Weights of a small mixture-of-experts language model, trained from scratch on English Wikipedia: 2925 steps.
Below are experts of layer 2 (counted from 0) of a mixture-of-experts language model. Rows are named router (the router's row for the expert), gate (a neuron's input weights, with its number), up (a neuron's input weights, with its number) and show model dimensions 0-191. Each number is 200 + 30 x the weight over its row's rms, rounded and kept within 0 to 999.
Before each expert's rows: "gets" lists some tokens that make up at least twice as much of what it gets as of all text. This comes from a sample of Wikipedia text that the model never trained on. Tokens count by the router's weight.

# expert 232
gets: " for", " on", " of", " in", " at", " with"
router,215,176,261,210,180,251,198,213,223,182,192,187,250,210,185,146,192,187,286,174,212,180,163,182,185,213,164,184,234,181,192,226,162,190,200,144,181,175,205,216,189,290,217,239,196,204,212,185,149,169,223,164,205,238,231,139,182,228,239,191,164,223,264,170,179,219,211,179,215,179,159,210,268,195,186,214,202,129,187,183,133,199,223,190,207,253,215,198,223,168,208,261,151,201,158,178,209,222,188,182,207,195,140,192,203,251,218,206,186,186,216,217,201,195,246,185,190,238,157,225,246,211,197,179,213,201,191,230,204,216,241,201,174,184,212,179,243,248,232,220,268,188,176,227,215,203,230,201,236,219,143,205,197,223,183,146,182,204,190,203,222,186,128,229,178,226,173,197,167,217,171,215,225,222,132,205,185,203,232,227,177,220,267,204,233,183,185,192,229,153,196,195
gate0,195,201,231,193,206,203,181,182,193,178,178,198,241,208,237,188,212,170,202,214,165,209,156,205,169,187,171,230,142,209,167,189,206,191,199,225,219,219,161,170,196,198,170,205,211,253,165,190,189,209,151,211,222,255,220,244,124,193,207,165,184,246,216,195,241,201,220,180,208,200,179,242,245,199,206,163,181,208,189,223,196,177,178,211,216,212,181,255,239,212,212,199,189,259,196,139,209,234,240,193,260,234,194,196,141,227,206,205,222,189,231,220,240,225,226,155,237,196,198,227,184,246,202,146,199,150,233,271,229,144,180,160,192,243,179,222,249,273,160,162,147,250,175,189,204,164,240,218,217,188,188,157,187,140,219,167,246,224,141,149,244,204,246,188,208,220,228,179,181,233,193,256,201,201,176,202,230,199,252,205,161,196,229,198,224,198,179,134,209,188,230,189
up0,226,204,199,189,185,181,209,201,203,209,181,201,156,192,193,197,250,262,179,190,213,164,215,232,199,165,263,200,275,217,186,201,257,198,195,173,177,213,186,213,180,261,178,163,191,202,219,157,188,227,198,238,186,211,177,162,225,215,245,186,193,131,179,167,181,181,187,181,193,192,190,173,186,198,213,259,135,145,207,224,247,236,217,178,179,170,212,185,174,185,231,180,171,199,211,230,196,212,195,222,156,176,233,184,199,236,218,190,232,241,188,216,184,175,127,274,190,237,187,152,252,202,162,241,205,266,176,125,170,178,170,211,242,143,223,213,167,184,248,231,193,164,207,223,188,248,195,131,209,229,160,229,194,242,220,224,233,245,179,182,193,252,190,215,206,176,205,219,215,179,201,182,192,224,243,173,209,165,167,197,220,233,173,189,168,190,180,271,187,210,250,232
gate1,184,233,241,175,157,161,208,216,244,169,179,176,229,211,225,201,217,201,289,194,183,134,203,211,221,216,214,234,231,195,240,197,213,198,235,161,212,165,172,155,249,188,203,227,230,172,161,211,282,225,171,209,203,164,237,163,186,224,172,218,221,187,229,172,200,194,172,192,219,200,167,238,168,168,252,205,210,148,242,199,191,224,258,175,188,217,221,253,213,187,170,208,251,174,184,132,179,171,162,201,198,222,206,215,185,241,232,204,192,246,205,190,174,232,208,225,117,190,217,214,156,183,221,188,207,200,209,135,179,207,188,220,183,200,218,232,257,225,202,191,196,208,281,213,293,224,206,217,239,165,178,257,197,219,201,190,232,198,257,152,201,223,173,200,192,193,182,211,140,199,173,201,149,178,171,225,170,180,198,222,183,154,232,234,191,213,209,173,184,217,178,188
up1,213,289,256,230,169,215,193,226,227,242,161,231,215,174,218,156,226,174,251,218,188,143,211,187,228,186,235,205,218,149,216,182,190,170,234,189,220,200,140,192,229,182,242,208,191,181,236,152,223,231,204,218,197,233,217,137,198,205,186,221,215,185,181,229,146,176,168,173,247,180,139,234,236,177,188,170,195,211,228,205,196,245,228,234,189,200,223,201,244,164,216,200,228,193,178,232,163,228,153,220,149,214,226,221,184,184,206,223,204,183,187,171,191,190,179,275,192,205,224,221,232,204,250,154,228,238,179,157,168,227,223,240,163,185,244,174,233,205,186,198,236,205,238,174,209,193,222,173,214,201,195,216,234,188,159,229,173,205,245,169,211,196,163,185,158,248,176,211,198,192,152,240,221,129,225,189,191,195,175,273,152,169,210,195,146,206,215,153,193,185,170,259
gate2,217,208,234,198,156,185,208,176,108,192,229,188,246,231,169,192,194,183,202,200,154,164,140,178,179,230,150,235,206,201,167,128,173,216,179,216,187,173,235,220,162,196,200,162,202,230,234,243,213,215,146,212,192,235,265,171,174,262,169,166,191,167,183,218,241,194,267,188,231,186,164,203,211,235,225,229,211,170,197,139,214,248,198,176,227,197,231,183,182,242,189,172,175,216,231,190,193,194,149,209,241,173,218,209,174,185,151,195,183,157,231,247,217,206,210,229,204,199,231,224,198,238,165,228,223,216,182,168,206,217,272,148,163,190,204,208,208,210,149,181,200,198,156,217,225,181,167,192,233,239,179,205,249,231,201,189,263,255,148,207,145,252,200,207,197,243,210,197,207,209,237,178,163,146,171,200,249,223,219,167,246,208,179,186,183,227,206,218,199,197,198,220
up2,186,183,193,200,178,194,217,198,139,197,203,234,237,197,208,192,233,166,171,165,200,153,215,166,197,202,162,212,218,220,172,139,133,200,201,189,205,193,167,240,164,245,193,212,193,221,275,231,177,175,143,244,222,195,242,189,215,242,146,134,227,144,224,189,210,197,210,197,198,187,136,196,235,202,212,234,223,198,224,147,213,248,212,183,225,204,230,184,200,246,187,205,168,190,240,200,198,256,168,181,132,185,186,243,117,204,170,211,215,151,213,230,215,226,192,207,191,228,219,190,182,272,150,202,238,231,233,172,218,176,234,208,178,191,210,183,220,191,173,175,202,175,148,242,180,196,195,147,195,232,191,210,280,215,181,215,188,233,149,214,179,193,183,186,186,236,232,197,229,225,212,202,194,154,176,214,257,206,177,145,218,210,195,196,161,223,200,217,212,196,263,264
gate3,181,181,239,260,190,255,175,182,244,233,208,217,177,210,193,139,167,125,210,213,150,193,220,178,189,201,147,224,238,157,158,148,212,187,174,169,196,217,140,185,240,217,208,222,233,178,206,200,226,167,226,187,165,242,228,186,228,191,212,183,240,189,175,221,229,202,194,156,228,219,238,194,206,224,173,204,213,172,188,212,171,174,217,255,183,221,237,153,188,198,230,191,182,201,254,197,252,198,137,227,135,154,163,186,200,200,177,190,174,200,226,173,259,190,158,203,226,189,172,225,176,188,252,145,169,229,192,193,149,213,217,207,183,183,215,239,238,240,210,229,276,206,185,144,189,207,205,193,194,219,140,234,242,232,206,216,182,232,192,230,203,149,122,149,170,237,192,234,211,199,172,204,203,212,190,179,242,179,175,182,221,218,221,192,227,242,171,224,201,174,247,211
up3,215,201,219,204,205,221,198,216,177,169,262,227,221,219,181,237,207,221,177,217,211,211,216,198,221,178,251,187,178,233,270,169,199,220,241,202,219,162,202,163,165,190,248,156,179,267,200,214,223,253,235,180,212,183,184,210,237,209,162,137,183,223,206,196,152,154,189,247,220,225,205,145,147,238,252,169,156,243,228,227,189,206,237,195,214,179,147,228,190,235,193,182,239,152,137,208,160,168,203,179,250,273,213,202,240,197,195,180,233,176,169,255,199,198,193,177,222,199,189,181,245,177,145,202,225,184,191,204,181,203,208,236,231,171,222,163,179,180,172,195,143,180,192,208,232,187,158,197,228,170,275,217,214,214,195,182,212,153,246,199,207,191,256,204,228,150,199,158,212,194,175,235,213,221,236,176,129,201,231,191,150,189,218,185,203,200,217,153,213,210,165,156
gate4,194,206,180,162,202,218,198,191,206,175,91,200,176,168,190,223,197,139,249,231,235,186,200,199,203,258,182,186,193,204,184,206,179,199,139,187,182,163,166,178,177,226,227,167,230,232,159,194,190,173,187,200,212,183,208,211,189,193,250,181,162,205,237,213,167,186,202,187,203,191,184,219,223,270,155,170,187,231,171,259,202,230,214,186,199,202,215,190,252,168,207,199,165,186,214,201,237,217,214,215,188,191,147,207,160,163,216,171,210,193,208,236,174,248,184,209,209,197,196,218,193,189,154,195,149,126,198,208,169,182,165,213,172,179,221,195,155,191,225,224,195,198,188,154,259,242,235,186,182,180,187,247,192,209,192,166,180,193,143,192,153,177,189,239,188,160,159,176,197,116,248,232,172,237,173,266,269,152,242,232,203,229,216,173,262,178,174,143,242,189,205,209
up4,158,181,178,173,181,215,184,189,195,140,151,207,198,161,166,173,172,190,121,224,203,169,191,185,197,196,151,176,176,167,209,177,194,200,167,159,216,170,201,194,163,250,216,198,207,197,158,220,231,156,230,189,185,188,209,152,210,219,230,192,179,223,149,255,199,205,214,162,209,221,193,174,188,203,158,204,182,215,186,196,119,215,188,226,198,263,236,198,212,235,216,249,237,224,219,225,194,253,204,233,229,179,198,182,133,147,189,195,211,223,173,192,214,222,190,175,239,169,205,194,145,219,187,211,245,160,209,193,210,212,143,179,211,171,178,216,179,224,197,207,224,180,188,142,174,224,194,202,192,216,146,169,181,157,172,184,157,198,187,162,153,192,167,206,177,137,211,218,253,168,231,221,220,191,207,204,273,149,247,283,180,225,164,174,210,214,232,165,208,120,166,179

# expert 229
gets: " for", " to", " at", " and", " in", " on"
router,215,162,215,169,162,238,193,188,226,229,104,177,226,165,229,186,205,206,230,236,203,245,174,176,217,183,146,211,195,158,197,196,193,217,241,164,230,230,196,203,161,231,233,228,173,226,154,184,191,224,251,224,255,240,178,221,192,192,177,219,192,182,232,212,168,243,212,179,210,208,211,165,268,187,215,178,208,137,224,194,177,197,223,150,208,258,186,168,203,164,216,223,214,240,127,165,170,175,166,193,187,198,169,229,188,238,182,213,185,174,234,229,164,196,209,170,206,199,188,216,227,182,168,163,213,156,227,161,172,198,267,193,172,182,191,125,252,165,231,182,198,202,216,248,173,191,171,193,195,212,159,212,218,184,190,181,217,210,137,207,207,190,131,222,246,160,193,154,216,163,212,256,220,236,177,184,208,226,208,200,158,257,185,192,213,213,172,151,189,174,231,144
gate0,228,234,176,205,201,223,170,156,162,259,176,232,218,135,170,204,225,231,201,165,219,194,192,187,224,170,204,213,191,160,185,242,219,130,208,273,207,220,216,203,185,222,196,233,220,243,236,273,195,225,238,211,197,211,208,193,177,201,169,220,189,156,200,207,197,205,277,228,213,218,199,180,242,187,252,189,186,203,246,163,160,236,201,164,231,207,180,189,173,180,233,211,222,188,201,154,137,221,211,240,215,182,114,159,194,194,202,260,208,199,247,138,225,230,199,199,184,215,221,188,209,224,198,226,243,200,261,209,201,162,216,200,153,178,184,186,269,143,235,157,224,158,220,244,175,205,162,243,157,237,218,217,193,212,186,252,196,190,203,196,216,216,196,152,224,250,205,177,198,223,252,227,198,207,184,154,205,241,153,223,195,227,168,213,209,170,163,196,180,230,173,180
up0,215,173,182,204,194,171,272,225,200,186,223,197,207,190,162,194,210,158,187,164,193,166,156,198,134,205,220,228,232,199,188,210,176,189,217,111,215,221,151,190,209,183,195,213,189,175,183,210,230,195,131,175,156,211,188,160,187,215,231,150,237,235,194,188,184,253,231,182,197,249,161,277,222,169,187,150,184,176,222,198,194,188,198,225,166,247,215,237,225,179,180,208,267,166,138,181,225,212,247,168,164,171,242,243,194,195,210,190,254,208,183,224,199,228,215,212,219,218,186,213,242,237,232,227,215,196,182,235,193,193,243,246,183,204,198,191,210,219,182,213,161,234,117,170,235,211,127,156,197,203,192,210,152,175,168,173,202,162,166,195,186,200,178,227,147,203,253,213,210,199,143,168,206,226,182,212,196,173,260,220,254,176,239,172,175,237,182,218,220,177,200,190
gate1,192,194,205,190,250,184,192,238,200,161,194,195,204,163,198,187,217,196,196,238,210,240,214,222,195,190,198,185,190,141,228,179,221,174,223,229,189,255,197,188,225,236,211,162,202,180,203,215,246,211,224,199,160,226,133,163,238,215,185,214,255,146,168,167,168,234,217,200,163,240,212,209,121,266,255,195,188,176,185,204,185,190,189,195,195,226,211,222,252,180,145,166,161,189,188,209,180,200,258,149,222,183,212,212,169,232,212,139,189,179,207,199,166,260,228,247,195,231,262,213,199,208,193,225,212,174,247,153,185,144,200,218,179,191,175,233,201,164,223,201,169,173,222,196,205,162,199,220,227,218,199,246,257,174,218,193,189,197,195,240,171,173,151,192,286,185,268,183,243,215,289,215,211,209,171,175,226,191,210,228,163,246,210,264,200,232,177,209,205,217,179,204
up1,165,211,158,205,189,203,210,180,224,221,195,207,193,201,190,173,211,217,200,183,182,136,245,183,215,217,197,199,234,201,213,206,148,221,189,213,218,170,253,204,169,168,197,229,158,234,202,252,224,230,147,210,264,191,247,209,193,210,213,194,185,312,228,237,204,171,233,181,186,150,203,208,224,113,172,191,186,275,211,214,212,172,160,203,217,206,223,214,169,221,258,243,256,172,213,203,191,155,157,211,193,169,206,198,221,183,197,231,226,238,202,209,243,156,151,175,144,209,161,189,227,212,178,217,229,201,155,257,195,223,238,242,234,214,215,186,230,258,187,197,174,206,179,164,157,195,186,200,162,171,226,165,167,259,179,224,218,193,208,164,198,211,197,223,165,188,148,186,182,234,139,207,156,220,240,228,172,226,184,145,224,137,196,195,223,207,200,196,232,184,182,208
gate2,193,180,188,190,196,186,185,263,166,235,158,191,236,215,212,178,187,162,167,221,199,169,145,248,212,160,202,178,242,184,177,196,208,221,251,177,184,207,234,220,192,227,187,217,176,148,213,165,189,226,233,248,183,194,196,160,245,211,166,210,218,186,178,173,176,215,254,225,216,173,214,215,232,128,118,223,140,209,191,174,200,202,171,198,138,144,226,203,226,216,177,191,174,240,198,200,190,230,161,192,169,188,203,214,167,172,225,200,212,215,183,219,188,229,202,180,171,196,276,159,246,194,152,232,238,191,154,185,213,242,211,154,185,180,201,189,186,147,252,125,204,175,215,227,264,213,178,164,171,209,112,192,167,214,163,215,220,202,172,201,209,193,152,245,173,191,238,167,227,214,201,227,228,182,180,194,240,220,204,201,222,210,192,148,187,238,195,120,190,182,218,196
up2,213,224,256,214,218,184,220,207,162,186,225,194,201,225,201,216,162,210,192,95,220,223,200,249,225,153,199,188,154,258,243,193,200,223,205,183,193,218,193,205,180,146,229,204,226,195,137,227,184,146,193,208,208,146,174,174,206,223,207,224,198,195,236,164,204,155,190,246,193,206,235,186,181,188,179,232,235,216,150,215,186,183,243,186,177,157,209,175,233,224,228,167,254,234,149,213,231,212,263,223,236,213,157,269,225,205,215,140,207,194,186,226,136,196,173,218,135,209,208,173,166,175,210,198,219,212,246,215,212,214,211,161,158,219,156,184,174,184,278,246,176,194,207,224,181,246,163,257,175,218,224,249,177,187,251,158,212,192,189,213,206,217,167,178,205,240,195,219,190,211,176,182,167,228,212,187,243,243,178,168,205,196,166,182,180,251,209,195,175,150,183,189
gate3,181,230,219,237,204,213,221,177,204,225,182,178,169,195,187,225,170,169,192,205,203,207,212,206,159,219,177,211,229,162,195,171,230,215,220,160,186,231,193,211,201,202,244,159,227,193,186,127,211,190,178,211,206,247,250,210,229,225,253,174,193,191,242,215,205,163,148,261,196,228,182,231,228,139,183,245,216,125,259,187,161,205,205,234,214,212,133,164,180,179,210,176,209,190,141,244,213,201,176,233,165,231,154,206,164,266,191,218,213,163,225,168,166,192,225,216,174,173,221,217,252,187,224,167,170,184,206,181,157,190,208,149,172,162,228,206,204,223,181,225,252,193,179,260,157,222,189,222,241,234,165,167,204,196,154,179,200,213,210,212,238,226,163,167,202,170,244,205,207,192,176,155,238,201,202,188,237,197,170,235,186,259,225,189,154,202,151,153,223,225,267,148
up3,172,225,180,237,221,188,184,177,221,188,162,159,165,196,199,160,209,152,202,220,181,167,236,161,211,223,208,237,181,162,206,202,172,226,187,199,142,197,186,225,198,219,218,133,209,162,170,208,192,224,259,216,192,157,226,153,240,231,236,141,173,188,156,218,219,187,237,193,196,262,208,205,197,199,162,185,177,197,237,149,214,204,195,141,136,201,212,211,208,214,222,154,212,213,120,207,196,247,225,175,157,177,192,239,195,276,176,186,205,157,143,153,214,192,210,214,190,266,201,240,245,259,185,137,190,234,204,183,200,244,186,181,183,227,249,145,154,188,154,170,191,218,226,244,200,216,181,172,205,230,221,194,309,199,156,199,200,207,200,175,187,194,189,220,191,185,192,222,226,230,227,158,195,228,204,242,186,178,231,197,176,207,195,219,207,215,211,185,193,220,241,189
gate4,189,169,211,178,240,176,162,216,163,224,212,198,243,204,211,242,132,232,213,206,186,268,235,194,181,189,178,163,175,198,238,204,196,236,264,184,173,253,209,215,243,193,184,200,155,165,260,239,166,194,207,169,240,212,164,186,264,227,225,248,178,160,221,203,185,169,222,251,166,171,203,133,209,200,155,195,185,221,192,203,181,222,199,223,232,268,226,194,190,199,173,237,182,202,174,208,236,200,178,220,200,216,182,205,224,194,192,136,202,195,206,210,239,124,231,199,187,178,170,166,236,195,209,161,150,158,191,175,182,193,221,106,183,255,239,170,176,189,176,206,244,163,229,181,175,139,241,226,210,208,169,158,208,200,195,198,197,204,226,211,160,195,182,194,151,255,200,162,176,224,197,187,159,141,161,204,235,201,206,222,227,217,198,228,191,223,190,241,192,178,186,146
up4,152,161,172,205,236,187,179,199,141,224,254,189,193,237,238,240,153,216,190,167,179,227,203,160,177,176,215,152,199,202,249,247,212,196,256,212,211,182,155,225,229,209,194,197,153,171,236,279,186,260,224,174,253,202,214,235,253,214,214,238,200,170,198,178,160,176,196,208,150,206,250,185,241,181,178,215,203,228,187,196,157,225,252,226,221,232,199,225,195,246,195,152,229,240,193,203,233,211,137,154,207,219,189,176,244,219,164,227,238,150,185,213,225,191,172,160,188,197,212,188,192,179,207,146,197,191,203,210,230,189,208,118,155,194,221,156,202,150,227,197,208,193,233,234,202,171,221,178,211,219,183,222,147,185,194,249,203,141,199,183,167,209,187,169,159,200,211,166,217,198,169,207,171,195,210,189,250,220,149,212,249,219,254,222,218,202,206,246,160,209,178,154

# expert 220
gets: "9", "6", "%", "7", "1", "3"
router,200,177,240,125,197,191,249,203,224,203,234,208,226,205,228,158,189,200,218,196,194,210,160,189,206,217,203,218,186,164,191,154,195,211,171,166,177,185,261,257,170,223,184,260,224,158,176,222,217,200,153,209,194,187,175,163,211,199,207,228,209,166,263,152,259,194,244,198,152,191,220,234,249,182,206,260,196,169,245,153,219,194,237,159,248,206,224,211,268,190,154,215,148,217,179,222,193,217,193,189,190,165,201,189,200,177,234,194,202,227,201,218,184,239,180,192,174,251,208,170,187,135,182,188,177,170,182,164,186,178,191,205,256,154,204,208,193,275,181,242,244,178,239,198,209,153,165,214,146,210,200,236,216,212,140,174,162,174,148,188,193,287,173,227,213,199,208,224,230,189,192,192,173,211,166,187,229,204,199,138,203,200,207,198,198,210,213,195,122,204,208,166
gate0,184,197,153,200,190,232,181,206,217,203,265,229,236,190,168,244,191,248,146,219,223,174,231,172,252,197,200,208,202,263,172,179,176,208,233,189,198,234,245,217,165,222,193,165,214,196,188,231,227,227,212,194,213,201,193,175,187,211,210,228,247,175,242,164,238,205,266,238,195,240,175,183,210,245,217,184,224,180,172,182,133,236,181,210,213,238,216,189,125,198,178,162,162,184,215,198,216,239,199,202,188,178,217,264,242,289,230,219,164,201,213,221,209,201,195,175,188,149,177,140,174,214,188,203,269,179,217,230,164,231,180,234,186,194,194,219,245,201,202,227,205,297,186,221,186,223,192,217,175,189,160,239,227,195,236,199,263,174,177,214,177,160,220,209,234,207,214,145,234,207,230,200,226,188,219,210,213,245,191,217,225,156,199,225,206,208,191,292,230,190,190,228
up0,179,208,240,249,233,144,195,195,177,212,163,203,172,223,242,173,252,180,237,176,199,208,170,197,153,175,172,181,236,146,230,211,218,236,156,244,212,217,181,194,174,220,136,228,199,253,209,166,202,206,202,224,200,180,222,248,205,193,173,231,210,157,140,206,146,183,131,173,211,179,195,224,166,193,168,158,163,216,207,235,261,170,179,201,170,178,229,159,209,250,210,257,180,190,165,194,234,136,178,215,232,224,182,159,149,169,193,174,226,184,150,200,180,186,232,168,195,184,231,264,199,179,174,211,184,210,178,196,215,199,210,146,211,216,212,183,150,220,174,176,203,137,218,221,259,156,197,140,249,198,197,196,142,208,198,192,139,212,209,201,201,204,246,226,171,209,238,213,150,190,166,201,190,196,178,210,202,183,200,200,181,233,204,173,172,132,204,143,186,234,214,192
gate1,149,168,224,166,217,185,219,192,208,207,197,217,188,228,252,164,200,146,193,233,180,229,183,168,191,172,213,181,151,201,230,207,207,226,207,241,192,221,156,213,181,250,210,148,189,159,185,128,152,200,206,151,269,177,197,190,239,233,203,178,234,192,202,213,279,177,182,185,191,190,180,171,193,168,201,229,193,203,249,251,232,204,214,200,186,156,169,191,259,164,211,206,201,218,189,212,182,234,222,191,256,175,240,250,196,190,186,175,200,253,197,193,204,233,154,198,236,166,173,249,251,207,201,223,287,169,170,146,227,252,141,207,148,139,169,172,202,222,211,203,215,174,191,180,206,240,193,203,138,165,123,199,174,155,232,158,182,228,166,184,199,233,210,210,192,183,239,228,197,200,225,187,191,217,214,223,181,178,173,179,217,237,208,159,201,172,238,185,159,202,224,215
up1,217,197,168,226,185,225,195,161,173,163,241,125,201,166,151,235,204,219,228,175,136,144,216,250,189,212,187,177,221,242,172,204,240,144,216,188,190,181,215,232,216,196,192,183,217,206,217,158,211,174,224,242,217,182,218,196,247,193,214,135,206,219,202,238,216,201,148,232,253,261,230,226,183,183,181,204,197,230,218,212,154,219,161,211,211,214,204,169,172,236,157,210,255,144,236,182,155,196,210,181,178,267,183,183,222,223,203,210,192,195,196,204,183,160,235,216,204,199,224,230,185,162,161,201,165,248,227,275,185,156,221,213,235,269,178,198,215,234,177,253,158,217,211,252,205,156,218,141,187,201,188,181,202,187,210,231,155,188,243,213,171,198,214,214,262,225,236,189,224,227,175,170,155,230,177,201,178,214,173,200,196,187,148,233,207,226,237,147,226,162,176,176
gate2,209,193,223,218,219,198,268,203,233,213,198,204,187,244,228,206,168,195,241,152,171,234,175,241,208,204,145,231,236,213,201,163,189,222,186,195,188,199,229,248,184,200,217,212,162,196,225,176,229,209,182,197,176,179,163,198,159,234,194,193,224,204,194,169,215,218,207,200,169,158,236,237,212,198,218,227,115,195,221,159,199,189,213,153,202,168,184,252,229,206,201,162,236,194,182,212,204,198,166,177,147,179,202,196,247,221,134,189,189,245,179,226,215,213,207,168,170,140,170,218,205,144,211,217,206,163,158,194,183,167,192,162,180,175,163,180,126,264,212,169,192,205,189,215,175,159,166,239,201,158,230,210,212,226,225,230,248,144,198,155,243,235,198,206,200,201,246,216,167,177,234,213,245,221,167,178,163,200,250,207,226,194,270,232,232,202,219,224,113,199,116,178
up2,204,154,231,254,240,190,253,182,249,204,201,212,222,242,226,213,171,196,209,154,212,263,186,222,199,139,166,251,230,203,202,187,212,229,218,169,194,187,249,251,246,183,182,184,179,221,210,191,206,254,206,210,174,159,143,198,146,207,177,186,245,205,202,176,251,195,208,226,190,151,229,195,205,154,225,200,154,168,184,179,180,197,246,173,227,163,168,238,228,253,191,163,230,201,167,217,209,209,183,214,163,221,222,178,185,209,209,184,176,218,203,264,207,232,212,152,204,158,130,247,172,149,230,245,233,185,185,210,155,190,180,208,167,221,167,190,168,270,208,178,219,219,174,240,191,178,168,182,181,157,227,250,191,204,250,229,275,146,198,164,204,178,204,216,216,173,189,207,177,243,221,195,254,190,231,197,231,166,238,217,178,219,217,198,191,190,219,248,161,223,171,223
gate3,172,138,256,238,251,167,254,217,200,202,236,210,176,194,167,190,147,177,196,129,258,198,222,219,181,208,235,205,203,144,169,185,244,217,223,223,168,192,203,228,250,210,217,192,137,224,241,151,229,233,187,222,174,231,168,216,239,190,191,180,212,190,223,222,193,193,205,234,171,171,172,217,259,176,180,205,201,177,212,155,239,191,198,229,249,223,221,173,209,191,193,195,237,199,160,151,199,215,167,176,244,210,228,213,208,209,230,205,209,225,243,264,224,180,155,207,170,182,181,180,215,196,175,199,131,226,223,127,207,189,171,200,204,150,227,169,195,176,213,203,156,204,170,201,173,182,220,227,205,133,228,197,153,204,223,117,224,231,231,184,223,189,167,206,233,259,242,208,201,194,184,202,240,238,230,185,202,216,170,174,213,216,227,133,226,231,223,186,194,219,257,240
up3,175,174,209,201,238,192,238,208,215,198,215,236,146,194,211,242,177,214,164,166,265,221,186,184,198,195,200,208,259,148,163,191,241,190,239,253,143,192,203,198,228,219,243,216,159,171,253,199,243,230,168,249,158,224,161,221,260,147,190,184,223,221,216,188,211,212,185,226,167,193,182,225,250,142,160,156,197,167,227,214,214,195,226,232,195,214,255,165,221,207,178,166,206,213,222,185,155,254,184,172,224,171,236,240,189,200,251,157,196,234,246,279,236,175,169,225,167,200,190,185,224,214,228,230,166,174,216,185,212,144,131,157,194,166,213,181,175,162,182,188,155,185,201,157,166,190,181,253,196,236,209,213,211,218,189,194,213,229,197,225,217,162,196,222,246,217,193,227,202,206,210,210,221,235,216,181,164,197,154,167,193,183,249,154,214,223,222,169,182,208,257,164
gate4,223,225,156,187,205,136,220,177,182,264,231,273,226,214,233,220,194,197,238,220,245,249,159,202,218,161,242,249,209,163,225,175,221,217,153,164,216,179,213,181,154,194,182,190,212,193,214,223,194,242,238,175,223,197,223,211,176,205,175,205,182,196,236,177,257,173,206,185,202,165,147,208,207,139,197,146,207,208,219,185,183,196,229,186,166,209,174,180,181,222,204,166,118,143,168,160,172,198,239,239,193,212,133,237,189,181,179,235,182,173,241,157,180,203,202,176,186,204,184,145,205,191,241,211,209,185,204,230,203,186,261,189,241,186,220,207,234,182,192,235,180,197,153,167,212,219,187,240,202,252,204,233,212,216,134,214,259,180,170,208,220,246,210,217,199,173,234,183,203,254,168,214,196,188,178,162,154,191,185,195,199,168,185,231,181,190,174,202,225,278,242,129
up4,180,235,200,154,209,216,207,238,198,179,199,169,183,216,224,151,204,192,163,179,209,144,251,233,221,164,169,175,192,243,232,198,148,176,223,205,203,165,217,218,188,227,247,209,170,229,150,194,222,154,203,205,222,205,219,221,172,169,227,250,249,228,180,181,138,259,185,222,158,188,229,158,171,163,195,242,193,190,188,203,236,171,171,263,188,189,211,198,210,172,229,223,221,215,254,212,227,203,215,162,216,223,273,190,216,218,203,182,192,218,143,195,170,224,241,187,236,240,225,258,211,262,175,185,190,219,228,192,282,213,187,191,201,199,168,202,216,179,214,168,183,252,249,207,182,220,198,204,195,205,156,130,154,207,216,184,181,213,232,221,202,159,208,199,187,211,171,197,224,142,279,214,159,223,241,202,235,170,187,206,229,218,192,166,254,229,220,241,183,169,182,265